Below are experts of layer 7 (counted from 0) of a mixture-of-experts language model. Rows are named router (the router's row for the expert), gate (a neuron's input weights, with its number), up (a neuron's input weights, with its number), down (a neuron's output weights, with its number) and show model dimensions 0-127. Each number is 128 + 24 x the weight over its row's rms, rounded and kept within 0 to 255. Numbers have three digits each.
Before each expert's rows: "gets" lists some tokens that make up at least twice as much of what it gets as of all text. This comes from a sample of Wikipedia text that the model never trained on. Tokens count by the router's weight.

# expert 0
gets: " |", "|", " 0", " 1", " ", " ("
router:175143129156086158110137113150134123137125105098158166159145145128104109168153124114137126172149123123131098146121118102166118117136141117144141112168092154171140142116139079151133127103142091154094127113139102112166100112113102125143119110115168119098081164132150082148126146116145150115153159111153164131132115166104136160158103182104141100132166152139105111151166172122125135090123
gate13:151139098119089098141072134108134093136116119129137165154142123095100112115131080154170105123139128123082140101112163109096099128137132128146100141119139100119133128081134119166131106127205118096073130137133091171153130142158125133125114107125142165124112097150129105110164125119146098147150139111119136144163136143111162159076164105128122105136142122183091127166156118134119124150128
up13:118129149138101080101122092106168120160155092156130161122126144123124107149119084113094089137132137098138094131121126130118167129117176178094140132106120133179113133109173129078079131177142095121124088157151131148115123133071135156123126125152086133155127150136171094118125142113127145132146113075142126128099094138108148140136135164114120092114085139144157124113113100131125123144153
down13:115147134142116136187102091132118088092138146094134135109180125103125103189132114148154128091100127085126115142116128165058144108112138122125104160134127133131129125136140122130124167160085076132151178140109172136133140098092113140130157129142165139111121121103117165102130086144105154114152116148114115143121128164135116137141132127141103124152138127133121093132143105105059171125160
gate14:120139161105096137119121106128142123114114173092150172147126114109111114147130142106115160128144119145156174115090100123115099086127129140135109087110130097135194118153133093153134154145120132114070060135114124115118134157104127131086163143132115114142122133168171179103134119123130142120114112103160115156108145142135150131122156153104114140129185162154126145099131146064152108127123
up14:105119105122126150122096143140160152136125156102132138165157186144107103141097163130103142132151124143132143113145152098114122096113091167098144103129125149164160088089134095094137098144155071114138110172121111164141169135114142095135144130154090127149121107101110081156120154138138122119169122107103124154141121137162153142129159120082107167118132128103126145123138065108120114085109
down14:162119132115124092115131111096121131098118179124092101165143138109109103105136095138110134121127130178149157081139093101110177103160153111134092160163128175098105124119148125149129096109168130088181138114123160157154101124122147114125109165099134132129154130157116124103137148073120118117097128105094122127150116123113130129146157124066103105162114118158090139140159150098118145119120
gate15:122093126052131113139129136114152135122132096134149119145099128163155125137134111116160109131148134120136115101104147122154134125139148149118152136158164130119082156130133145153139149153114175102111131162095097113165113115117117131171091119101176109069145152135140144152139113119123101095170135138086163128130106132108105136143146145136118129148170132136077106155126130104151060072094
up15:130161075139115113103113120130088142116132140105125133110141140117090084102109126120096139161099093138142158156096179130151120132079130110128105131173125102089130147120128137099134159099145106120111143130126124137102094105137157137129110102160111132174112170095099193137140169154148133107158121116134131092099093129110169137119097154098160132128167150156163104139139157111087143142131
down15:118161128139148127115170125104175131126116123111159145112145108128104122158132157135121116146153148142139159104109178131100152146154106091135143123123151104111108145115114114112123161061129161139105132137123192158081134133114123167096114115117096104157146138108115143121110101167150114125093139092086076082105118141155158158147138093164175122140137119109149134144083088129147136110135
gate16:121110099174120133103102114138136117111146141151147128091157142179143114136140103102097144145127186131126148150154183150072121166116155115115140084074120112134074144146152140142117105101160072141130108107112136136194116088129139084131145156161126090102100160109130113102135145163118114148102127131128144104120120159127131167114141158138121142150128135164136121123120105141138122159129
up16:140074063158103124172114124096119126104155113121180093119147123128146138140123141140150139154122123083119125114117125136108137124129134092135130148104195100144115162108142124096092134118134095138148139124164133189141092110164159106090162164113163139124134126143150156123134141128142099165114117110116135138086170092162144104132167127132127148114108103128124124113099096164108148168143
down16:110128105129162172103124117131103132082131127166089136157110146142155078079149112125091131085102146118118122093099125129105191128090132138145164114147146109130118133117158110156127109162123114114179131096129184135192097120142111143139109123122148136097141155160150140128121117078137128125155099148119159164116131135113106191104121108107117103130082104132138132138140117099122125108134
gate17:174104116148138114099125106125066073106127166153132147137111139100147138143129106120133170101148119136173076125156112161106087115075122116128084099141134081171105123123129137164131150101141132123109144133137099120118170119145126119117154167092101161129107098161106065131126132101130148099136148109158180110093107116138129117129154095095140141102125131136107138132150133115117152124124
up17:170160119122116098101150152150112112110088185119153175143116180122085123139088134133154125113122118077122148152134119121155155129157130113079151124089134113162059109151167080150094157169118156092122127149124096087114133129140122125121131154102131151120134160171120129125136144108111122107133107089123146114095088165096113116095132121122127135109138119096122116155105118133116102146124
down17:142143083136108163160168143129145122124120145107133180134184156131111135149114135147094110144132128117129146097107024158122152160152077078154141112146139113119106109125135116128123109112103167120129120127109111087112090137085093131117133129115143110124145171114143137122127082139104130142134139114127128163128115171072110123145146120150141126145137123152111118117083141098140093159124
gate18:105143141138111110115141089107156104128156125137173111125150116124115155112157150122078180155159131122112119135133155110139155105157142106139139071112078091170120139150141148102170135169165098178090146114129082145158099109134138107144110101131106116146134114134130128120152119121147130131087101139131140108062129187109111106127141087132085109094151139126139148132141125140121162135145
up18:085167122105112119125158098166153172160102155120113114135142122171096127114132113168163115133133138093126140148086111164149073147155126133149108149114165115144123142113126175172112108123121147138140111126138149115105180121086117099099143138156122115100119112117116136103140089113109130140160121114141186129138112133114131172099134144098128096080144115115073140113158111104111074126117
down18:117141119109118146084126119134145163147098111163113153120127113100137103180100126166169151166126151136148116171130136138118120111125138108152111158181110144102143124133143145125091126138096136108105159135161092100117147132131137154098155159124103170126097113162082074093122133134123127137121151113135110083120120118141098167154060097139108123153152123154122143120095126137133125134055
gate19:113154092133100165176125092102085111143128093137141121081129112149148118148101150116155110168133173156129124080081119156137115122136123120130135110145108137111147126130112127148076127120151101090144100120110135113157099132090138132164129115123134121118107122093123060137116096153135136092095100129157154158108143116139159138149131135113132101112153147111152155134213144120167143111117
up19:099176152126148141119074149072163108101128114131141111129125158152174119131115124104103093118096124106139112110170185162114140149127109141152142148114100167146118176141143120089152143118091102148120142122138101136099113128138124119129108155119134104130146102186121160131137102130165092119122110104117109150137102149140133142106115179150163114125124160150122095124107148151107153061112
down19:089114129164110127113111106099135187091148128104133136142162130110114135124118074082109105109115105176121093082133130085129123093109124146110126125119156096100068129150115129126124149123103121102139132090108146098132114107131151125157124094144082112131088118103159113126154137110088157077114108134145169122129103109102121103110154114124133105156143158092106164078118163128149123145120
gate20:128121140188134116134106107116123161135141126109148150115122114109093123112107150137169115131074095130109146125158144129075102141157102112151140141128124113150114100103103106108110138133150074059106133158139111142156149145106105149130102178102103115105130127124164129136106105143120122121105151111132138132142131120140117177132116101161129116119140141179147130077101180093100076075121
up20:182088124118159110145080080183130133108151127116161116159140131137121081128127123128076119123154129147123108112092156098174126105128134101136088136142139129148098157110132104141101116161186113159128093133136180077123132156128101140077141136151138112120104122152133152153153132086124122142128129120123096136163111170111139135163159120082142091127087131112115135118139098131136128133128
down20:144156125075155118127131158129137143128142148110146143145156105127130123181102147118108131130141137118146142102124252128125133122105096085136136148143139130125116145097124156136127130142129110166123148087149172103132125106130144131133127107118123120097118129126096114162122123075148106133112105146110126136122128157113154076077090059114129130142163116139153153137126129145145124101168
gate21:127134142106129147148109083147070131099200089125181153085134093122127113141134151125131155167124173133100070138128111084157115100108117148137140086133105131168097118124130120130106127115095101093145156141113151128084146160139110118157129135121133135076129091132144151122159108121158105148106120117138127144124129119114155124169150150140154097142083129148158154100112115156127154122115
up21:147134126103157098185092140118067115129133134128109128129115117153109116117152099120135155119094078132103131147120129113123153156124118126101115142067137132119140150090140107128133155130123175120135164138103120119121153135199146168109102097120119117152144127114182149093134163112128141117087127092158177101121128139132131109123158175165136132118141094106110143146141072123164129087130
down21:132150145112101153151130137115118133114127117153107088102097159142114155140139118115161150157103149128118159133148149113143120166118126139103154123111165114133160199143151121165101120119134154120157174162162127133083122113132162157131140125156139136128154160159136176122116078130121106139119137145105148106147160121118122138185148173176171069086154111122113132150164132139154142118104
gate22:154134149120154163149137119112085110123121132117169105085117137172130123112087129087143145153120172123135103132116161158124121147131149132148158120157081136148086105153116110140177121127150119127120141129112123129089099132123125130154147105093119138124087120115111148132111109187138114108133144117157127087107086101149102150099148121164144116154142187121132168067121149096080117142164
up22:081123175153125121106110095152112157107146093129146121141147157119150141088088126121130154137136138163145161158080085127097096080130146129125094108145133128111141118108123117111105145147172128094116142109170140154129110116101134103135084111134136148084136150131137140126128082129105103139138149084142153168160130157121124145105092160115121144112081147092101148145152126135172105184117
down22:131157109133121122101183147119138087111122097131112131125155167134151121053131138155120123074091104139103138127092132123135135121140130114148114102129173134140165152101109179159117128168151114091118132097126140120162105125123106095115142108125143096115128158133099100117157074155129084164135152130152076126149141131138110154125154155112151118111182146112165144147139149116131083138110
gate23:126118143099136175131145169093119104174126152133107131169150145096122138107152136131155109111095125132087130138105158075110104123106119192152126115132128140149077174124124094113119135109173111133104141134149135124116120108129146173128079127160134126088109126075101090104135105132165087155168123140117176128125107134099082147102139130110135152140137158135145161101135146135113128120103
up23:143098140116118101132133138069107148115142154106079081120112115122099122150095100124097138122112155148124117152103113156139153135147138163099160144120111129104132119126116103146111104105125140189148124165120152091168088139097143160139119131140150114087178157105133095132136136112113124134158097140089131153135162106140129110163103114154165133132134145153120140078116103151187113120072
down23:136102134180103138098129128118151108114119139130108101114102100095156095113131063117146147151137114114133167141150146105121121104134122126143153081113119118133108088118154130165169095133173128139111132165127122192069104158114157153178139116136160132165103101141151078136129154116080151130140125170122160134149099146129139131139108122129113099107120117086142154098150124150139137103147

# expert 3
gets: ".", "s.", " The", "es.", ").", " New"
router:116155118103131111078122129107158077120146102127103093130102084116111131098132117152088137088141111139114142159150119114163114077104128123117147108157122105138120120105110150136126147120115160153118121112130122127120146156149102158130096122103133127097110138119149127077135128108137165085082088149126118143143104170137125090120122132116146172145085067075126111105089103099144113183146
gate13:097143121118118103102108118107172129092129103117146117094154149113110116119132138097102141114148102119112136193137156134138156108125086124220135166165115094148127125077083146128133128146084140123103123129146126090127168101124126120176133121148124176175120148171144122102109125132137122116068107162148157119118119138116116136103130124140137133154099079116111123118141122116113141129095
up13:142136146182132136177116116161111144147106051117132110134128138135158064136131091135116118143120132122131140138159091078109103113134098131120108116117106104140149114097117131111151142097091154126112130156150090150102139156092118099134156152127125122115118129144157089116118100132083100128148127120132117107162140146149183066152105125127122166124126116162128155115151126146141187104098
down13:159134142204136128121113126135140087089137143136126160155152113150136113056103095130124121076110144094132111140112182140118146139117109119106114167171106113177175097098130168122105117111116139134154095139123102114128127119158116129123138150121160140142108071088141115110118092091110132126116095116123103134097174088100140078137130115120104131118141127109127110145128142103111138114102
gate14:130106085121140143111151154099189130094128101082126133152081119158167120125138112119126098085151212121097156136113160097137123123155106170123142117166108128135136143153141175145153133100180157151087161098130125129127126116151117127146114106168121123111122100127141080121118096135127132126104113135144127133111145181151130126148126143125121090179153106108123145157124115127143109152153
up14:119108136144118093134125051122137114110153132147156119162154140090139110141108120139132123136142114105137124114138123103130097143104102070129147166135135066131111133097174116094101157100147108113140127155109116131122101127126148136104161139106150129097172170075064130118110133124084105152115126127143116089139177096159147140136161132115125162123136104131154101158146148162142092122101
down14:122100157120149130171113168137128113134124142109114181122123148132146117138120123102081152147093138107098139122099092094155147166115078085138134091176110129153125098142160112117162101155092121126133135143131119112080114159134135128137107139143169124106106147156109161126137165104145154163149113107123125154188133161139126151165171154083100124142139123131131106141147104112079122160105
gate15:164104141157106125100153116103141134135120147117132087136102077140147129103134096122122132134091113112109127158116159133145128111143110110149125152101128146139105116089081102168137113122108111156103181185117155133059125148134152096129117105115137132131105155104152097132159126129123148105165097106106081156174139157144139139109153143132128107145102103134103062129169108129157094128101
up15:148114119117143129104148094157144097120131089098109096129111116137127171137094111089115129126147188133119134078120128104142170136155117115158112131153127103166146179097100143123135113113061133128064121131092154151118105126111132140135084118095097101121141143098163149121110071140136127159175114124133105121132148153126142117156147106141155097090119082134123157145129120131106141113095
down15:112103128121170124079142109132160140115098103141180150132158112111130143087128166108150134099139151129107145066099083118116114101151097120108115133131111116125163122141095146125145115163088159090102133162161114096114088135147136112139117118150167108138164121122110138128169113093116122105133079146136116138154106100117139093152163152118118114125150139116173063120145126155139169104130
gate16:079120119076142110085133142112111120120159134178168103128108117149113107121106101145115156127151166164087144147174132115124123096120053140167141136109124095146134152127106120129104153114105120144113103108128125133126118100112071140145143146133132114113119126146140136103116131105126164124116117140146126136093109126184061076099129096107105117169103124172105149100129117143151138151118
up16:113144092151108147168117134144171153137085162114108144144133150114148152159162139146139126107096096130120119099121162132088092187129168088141086114138167171113130123153165148110135080115134118162150131130110132098081111121160141098120144124115104084122122113119113103117151141165117137122102169093127107144150152145112134165157128124116141093094156137099129105138135133124106102074100
down16:099119094145079095118135151100138139111109131138140090113115135154137134139113123142119132140119100166119122136141137114120091145098089150161117121135137119178116177118096129123143128088033144143105084129142102092174124084125126095160122121151106118105129149147164128148128176146142133162088123127115123145096155139128148136096147131136123145121115121188110177093153135122139117100116
gate17:149126148131134109111128138118132120148153100137110096117110110160164096148123116114134153173121142137106187140124131163145167174140106152133141132092132152144114117149103120133087107152121166159103151123176139096145138137133158114151090112152096115121130139118151084130160119111138122134099155103152156128116150122120075121108188089111167113085109134092171156084129169167134150128110
up17:117118105117161120115123168096111157134100164120110089117153112123113148138081138162131105128115128117135136133131080121134162152130146111136149168083109127129135133160172119163090146117165156128112137146081080120142114169116144120099131110142152149135173137107120099112147069111094096106134086109136097104100083116099094140119094082130115124135079117127110113096101106148145114136108
down17:152125101107153141117123112120104108135165147102115120116146109143130129123135165129148106148151112160161097089081052103115107132197140114135088116134122118111139146109165185137104153108123112127144122137138152140112157147149096153088109131141140121168144105134116148100191118149082121148161112144127145144158153142173123135128088143121103111108118085101130125160129112148148158123094
gate18:113090103089133160127116104142102087154120154114133105104109147149130159143154156150127125149155128154110147156106143139154140143129147102097093077109165111122101096135111103140116097097140108146141085112123120153100099127143162131156135117078169086127140101076114114119110102083114119160112098099150120098146108136121133061126096115145132128115133088163112113125089131094127088141136
up18:120139131151130129143110098101126099120136127113087099151137153118139149151124106161118147106137067182084147095130163126107128122116092126120163122102099126136112159157129127105094145056127049135104127150148145144129089122146148132104130148125143114163127191139129120158114120065122144105151123108158149143122112129139118080146124087108126124121141119124105153182130139123106151116131
down18:138070120113141106140166145149117128122165143161111146141140174115121110140123110133133133074130132131135132173136144110154123129102177120146128086134124113082137150134153154166173132100120102128148132108170135140133186118117116195094136130136087165117127066104143107126136161169073148139104125128157153153090141163139114116151133104151115149147157129124123146128112132149156115121150
gate19:147097133085159148117112131164104081134145110126141142114148140118109123098118121106124111130182119141166140128102135123124149154144145108123116096115116171086101143128054134126097163103160136143109107135134125114161164114117075145160117135108142126115155103148138146088132125102114160117161169136134146163130144126122123165118097103172126130145147092121203127105117153109137109091170
up19:123070165092105063121082111117126090126144122140136107119083121125144122154106110125136160134115175102084131112177088156142168081113089090119164125118110124130169106135124106124105140153122094123084136141138112146140109131106101099132138075121174140096115118130107114117141127146098121120162098141112137166122162096106111115129145086115139135149151146112133122091132118094132122104133
down19:152123112172134104133131114106165127128148122105088121093134124116137187125149168158155155120145138139112138099159208081113123144148109128151179136149142090136155145129109103098154103129122103137167118100114134161125123111130145119166149156097112156145106123133113117158140159144136129111141118119147140131139129130136116136126173081159099128154133123069110171137154082098148125141175
gate20:151157122153082157117140125143085136174119088147093086100112162113153136110147093143146109144129147157131130141155158155124133126124141091139144142163112119082128126130139162143124152142175119135129152148141117088119122155119128136124177130142110139149117161120115053120166127131062158120072119159141144124145119159127085147131154088138127145140144115152126138072130124107120104157146
up20:122104125122128130122137137140127142142131112136133167176111066138097110172109138126112095126166143102158069135110107153112135118095148120128063122100126115192105168112128119113119155122153102131110121152175098113110147136139124105110116131128146106101111135113147112133126117122104097142207138120124138131115120170151100120098154159129100110118140187090087138147172117150123130131143
down20:150123150150131167171140150135133073132102141157144136067118130176153165105141099115172139103141137132113113118158095133130117121169121108090148125128109154126091120147157119135151133128146154142128115103091121098149140138116135087150116141146169092130124119079069128145164123121166112140116115123124123118102134086162139114090150113150094122093106149104123097092176119091145095109111
gate21:115133202097107176131124141128103122131107105137152125123116157126144145125099089187091112151112127151101143130144170107072075086149144172122089088146147142095141147145138145144155141122155137160142126115131138111130146149139115135128108126108082123120120148106172103088142127148151099085146123125112092105101092144112147126134169125130151134109131108103132129084080128144146146110132
up21:103138150143112172114097151160111136101126121152152121156067153119155127136151131142113134109118172119108122123176174110119127124154118159137120100147143090107138138147149140093168110140157121109121153149163108167111141173133098127128132089132142128107091155112166133148133116123149123127133105156115112166108115136111156096119136134111137176192055099142118139151075118161124143142112
down21:146116164123128120126117161119113080114101167148124066141123135100117148171147130153146095133131129089157131130157118111161123135099071159114141116077129154147159169111148111152137092118151132115149117128125108175114084054156127146139112143120126157125140133144132125165137124107105141117133109132103154123137098080093137148138151171140123144131107142113111133115191143122091151111093
gate22:083119148079105141123168104126131126088140173150169142144123120149138155162141124126079141141111128132098125129148118118131153119132130121072149125132125137110116099129076123144125103102128078095093142176175143163161119137169100142137109125109139154123137083162132145118126126150113143152110085112127097146098162171076123116125174122167120165109120115094115133102112140119139144108159
up22:103119146124122135132103148130145119071136143120130153162106146169110140093097147162143109128105104108139130158114153125135113136100134098137115192129164127133152129113171149151180097150155091125151119143157112130121127132101161135140105140111145094088158150106097164120110095146133149134120101115116165102139104143165129115141081164106098140112183131108137132072125136084125081132094
down22:126142088109157093130110112139142163112075121133144114115126141126163077120102135146110137145186075174093132164146091129136107145110143116156125142135124106139149120129107139143175112094104113123143129130146146104108187085122120101115104100137130121159100150106137138088116104107091168121092158133101165110105145141108118109165120136160150102070113165105138123123113124102098128148140
gate23:149123140181133161149110112170131102112104130143118144145152134168153122136149159097091146160158105158155106120075166113136145127110129137131103130138129103153147108171110169125169143136126150162122100151086145096104165101134119145134141119141080126164088179084137147105101150122135170112127075134122155102125158117098125125105121158116111131131165131111111185116119122141161119131136
up23:111115103156142153102159116114177128081094121120112150166122141172145139126130133157123114131132130106107120081124120154086088086101150171145122114142135139140094149092118117080130139097116161118110097173152116103149140117118131103130116143128081143103079132114137147101131170140125149123108153121148130090123127151167120122104121145135120131090177130122174145071145121167134097107085
down23:104132118145189098123119124095122152151142100142112122116129110098086102132123194126118141101113182141120075139101108135104139103098087114126168162112144116131115137126124099130148105130129124123155192086103151127136111129077108056153119156100131148134158134134110105106136106143093113155137112114080139114112135142130124140128110117129166173151112153101137092106158107143118138126144

# expert 2
gets: "\n", "-", "==", "===", " \"", "/"
router:145098116137196127101148122160100154127127096142122132161134152115105152103104155160145104129117116134113161147114115082110113125119088113116111133082120130144083090128091154118128105089116159101140140138110141125133097130165134152097135146101093168124089131155144152155132118097108141121170127119159124154169141124174168146152163111123120106168081117113107121174122162103135141127091
gate13:168114097138169094105130106085179137089136119132119117173156149146104151170137120145152144133128126106105129156115122118068116143137144091125130117117204111150118100139148131069079108140107150144164126123138122138126103119120156112149114104127108133116120166106123088131138131120179113144102124134125128103089131134146112141140069109109125127133084170123089137128109093145122090127113
up13:124134088149115085089132100132112140153145133116151123166127079110163144111154111119095143148166140161108129154171123134140132111128142159140160145103090080151140154121109075080105136139110109098123149150145102120133132138101159116153139140081124139108128182131121112144076148125142085109115091110118132142115121132097154183152143124154162078095146095152145166127127141120122119121146
down13:087123165080127135124128180109129082105083105137136090155143134143086089112094128176138068125130114095103139146114142092118152160084124136066120124142106107149150133118102097149123130146083151156142143131135123150132117155105113136104140096109130156140084125117130129095161151155157115143120106119167127097143123114161110080146124135154146113125131159121110120126172156106116130159114
gate14:183084114113111123141111114096106116120138127112150094077118120138125124158083080095162120131114110106068137124122175106116134132114118107139146174100127188134148129155127109118157141166131091138162120104070149097135134141147105097098152130124091165152118132122152147129111177127133132113105111147107113116141123104126156119097133117118110105114089114190136160148130126125086147129129
up14:149129098133086115133100099131132102132096137138118142119153145169110140133122105135180112156129113108122119152146117111143145121144158103122135116108135178132146130130084098143108161115147094135123122133111144150131190164097121127138135153172128180119131104114109106165112122132104151128155161053141098118130119111103140129120147075122132106104082140110118130140173162171066126099097
down14:127159102120158136124171136085091121105145192143117173148117132148126111112112137153128149096150111103153158141136170113081120094136121141139105115139141104138104119143121138178122127142127116115132114084143099120125167127111111154151112052176155160078108163143125149166117137120123132117123133129150129106140084129148131160116125088113139134124123178087132102083109099113088122127129
gate15:126131126136136103137123126136141122133119134119129158111115142107091109152113121172187189092131101115086108144083120147123109131158112122177114154148152092147081118119114097129085140112169110131153118160131105161145090165094127171086117125096117185135132146103159135161121133143112127103102150130147137069138140115113136103088155130104133123156156126131150141164144126095146093128145
up15:167141153130095156137079134111148158126072143114155117095109110117161162085137109121092111089106142159122146169127123173147142153101174147144151143142141133150138146084158109176140129109142153125177105154163116140083111178097112141108119173105167113175110110095139129149116103137136144138137115123124097130138111133115111139102144146139122129140139097128155136155138145126171099143144
down15:131159116138086101121141128112127115093068100093119133174113126134133116116106142182150134110104114157127127138151026140107123124150117140110103145155157127100174124135130143088117129121132113132106150150114143160173105148132140103089125185084095143139117148112126089119144151157123132116158147145126143128113137121119145087124135142118103122144138127106173144169136150077106150114115
gate16:102157128106132162118131171153095097114116132109130083084142174108136136081117155102124132151103142134158119099129183136119158101160123130119127110167100141127125099115131115099141114155130114117161125120161101132149119147132133063081104122159087135098101128116086132081144120112132121155093118129149090087120135169108180124109162102150146117162141117163137124161128117128104127111156
up16:143109113132123070109127085117114154155168117095113127162107115140174116149133089120147112113127132146154127112108075181122111125117143119139102120145155131178155140131123126158123085186070110161098166129128157112121127126092106130152135180104162162130147146132177140183129098133115134138129109142123167163112148121123090107141139138107130136156154107105088136119105141132131122139117
down16:170158126106147141142157097131150123131110144104119141097134073115134144140135135130154133148140146155091111158146160127132128167133166048152145105152135177138119162143120110140120110136134122151150108114152101149072126161089128132160139143147114155105113134121118124127133117099129108181150127125109112084123189177128148127128100086097145121136132086089088145123112148128129161144162
gate17:136161184114080089113155122151138111153124136111160142136112135168140147118144112058144087132127119156158098133111170104120129123127088165122163082101135124155150090095137083115117138145113132096117106119139117109157107140122104157115110136120106145104154128140177137125141105138136091124126142151183103126147133129175146114113143119133101128178124148119110065122106154113156160134132
up17:164150094103114130133120115126125094162145144145168140090154123099105145120114128097148133141082098120155094132154103168100100134128137152162122152118137133126174094170120121109120164113118118131067135133111093102155115119090127143109130160125070140168136107174116135111113145139148083110175117136189106143131085155164147161108126110118121127148121104149163139154144137139107114107116
down17:132124081114217109124123139129126119108148127086069108116140157098107157133165135125132120107148167077124162110132091136130128151116078152091124109119122158108125139150133102097123136178131132102178105119108150161111096134109136120156119163137158120092132123076110094120115113128102134162118129150154160131116130120152094134131111137120133141126132136081090151139171154117126108109155
gate18:113088143073129126127117142144138109141166138192133104113118148133123113143115123144167117113126143134107117134156201116152134127118117135151153132134107150163138128123136147096172153139136148102122104122138108090176055141129139116104160077151079102147114069131114144158097164099139124152143116146129079116141159124132121129146115114106093094129141125088141103139133105117110155143110
up18:096165096132142176172148133139128133118124108096141112150133116151146143125144104164134113151116166134122162151150132130124144144125122121159141133143088127136113158110125120134065073115114123143134130136163104168134088134134124119126176065094128174127124119082161147062160144098139130096095111095157076117134102127127129130108127126152169141108100108156121119122118160140119111134172
down18:082178151101109089165126101143133104088126111134161107127113137124145113149119132151139104123142080140147126133178090143147122111120097129120111072083145138107113127113108118111141125097152142114136101105102112143119136100116197114114115126124155065144111134165113115138084097136148084104090155162133151165119188145122125089109146130173143128108127143132135139154148131129115135124113
gate19:094154142137113064092140082146145115147070151109124150140116125106129133119128133145112134109093110169106114164120122100110132132129067145128099162172134147142093148150117143137143131147151188194096138109137184130123182147110112136118145142126126149122138118146145112101174103130118136107135126122150159103142111125120130143116152128084111127103126195092144107129107133113118133109146
up19:135095130103108156102091099139137108141102074135108105077139145131101163094131109087147125112126134132116096127110138144118126131135183154167101090156068119127149110102137129068144104141108150114137143106156096122131153086141089142159076117151130129158111124092094141152125145125105096138118080144142123105132139115122077139089146120172104107140129140154122153110137148129102150145125
down19:147156102120126131076126124160127124119113123120098138170141120128133147119143130113136128083111160159119141129190055158086126131126108115080087111131114100137133126106144155093129144100084129129133118139139140158149102147110151146143113155119149137137099158111151129110141150106113112058122113155127147102134151099155105128160102139105163158150083155146100133146119108087119136067138
gate20:132107162138127093099105102153116114138129117103128145134138099145126115128122072157125076174143094113120118179122172103119112141119156095154138105124099095170101126138104176106119126129128186104113134141142137133154131123106161141109153139128118110133131094154176137106080122107098139095153089095114139074081112111146108110150167126150101130168146145128126159170135122132125140149122
up20:149090135107126116100135123128095151129125133126167136107071103135115124121100133143158106133119122139112103110163144098099118124123141105146118133150098123133142165129118111158143150131132105177128121157128188155108104158129157067135145135112151104114151097097124142149127128099123147126140116114044161091158170125168175102149145118095135160132110194134114122151106091130112150125133
down20:137108113146103143112127109106113076135107112120139167110131089139098156152143105139136105124128074129144102161111107105095090118120122121178151146114125135111168139174093098161117103157125099098153086145121150095134094128146155142141099136098112157086150093139161089150123111112104115131138143147089150133119107091103142136118157123134151121149113158146143139140073153120062125128094
gate21:115094113151125138117105122121142149114127128158097112151179139109134142136126121123175162168139148101123129102112169116115135103152126157127129149135112127140132133197120109119129122142114149130120177187126122130139107140129138125156110112132119177119160097132110094145147092140116159130119113095133035118121125122123114117139127143097093121135121185114127099140165122112047137172110
up21:082040124143115084148128130107152121121143128093105120100149107141102139085110160112131119105123126109126153160129117155137165162136110138158150116157165134141143125133082180067116128146109167151173145161154139148100124118137112122071151127124149107133130121101118124111109078106111165147153114104124137133097101102106139134129127140124126151126142112111138162118073118155141131107154
down21:117116131140093119121136123072109136174125151107147116146129121142134120091105095127115141110111129129174141120129126106103123110169144141097147134127132148140197159111144131163110160144135112149129137090135148139152125136099103168139128133128116109128090101158061148150122091176109160095133132156155121154094199151124123131120131162131175126138124112145092119167091134088136149167143
gate22:136131148101147098135124138120098138176079118122148119115115144119130095143092102101151087164111147101131126120147144145134081139136153145170147080114155136157099102148133108124137142141138145089190133144142155097118164138133141158101161152147168180118150132117142150123178136107096119162150096167137124115131150174144141157129158104112076096156151132106153121129124106119097117156123
up22:143120169135113141172111165107093092154094128096151112090082113161135144146071153135152123160101127124125094105152132132150107146124112110160130146131110119142087143139110118118096094128150156127151137157168132137124141127111114143106126101103153132108127119121127149086160142085078134138142180130151121109170154160117152109121157143097108110104122190171127143136113132119126182156145
down22:131129137104108106207111128134120160102113155123145125130138097119117062163135093194119128099141133108076149148138167090126136092131115127174115158137140118119175169157154090130095110134127128103151135144130143097128110135100163101091156117149152145116099098138124129108140151108126136110128139098131100172119095146164137141141110128138152122145136093120097101104125125102131095129086
gate23:128095140099122099129100123164072107114120108136085134150175153127136128125110134135111174129087135151081135178072139100085114161120121150119141122104149143101061154149126154130122147102094165125129173117130081136138124126181105127131158115079119132166141146138148129139127099161131121140120111133114113151101135080097111122143130098121129166132107146131159116121092141125121132110157
up23:095138115140129132120125157082180131130131118087089106131143127096110130120117132125127105137104133147097105116193167156063111126130128144112147141152149099146119097130138137153148073129184126121139140115180131114112127124135113151169145085109115141101108112133121193164153086103121119161115124171122129139124144128122110138108114166126128100151094166103135143120139140133190126155124
down23:142124128131121113164164125161146118143142135136128174130104110096159132122144096123132093101115154111147109129132174088131140074160163165139150130141092099152128148153103139117095121109155070105105111162130122109161093154137143131161098152114127143135102149102101098150158136160182154086085119148120152115102129150099119183147089130125066128127122129147115140137155129147135136138148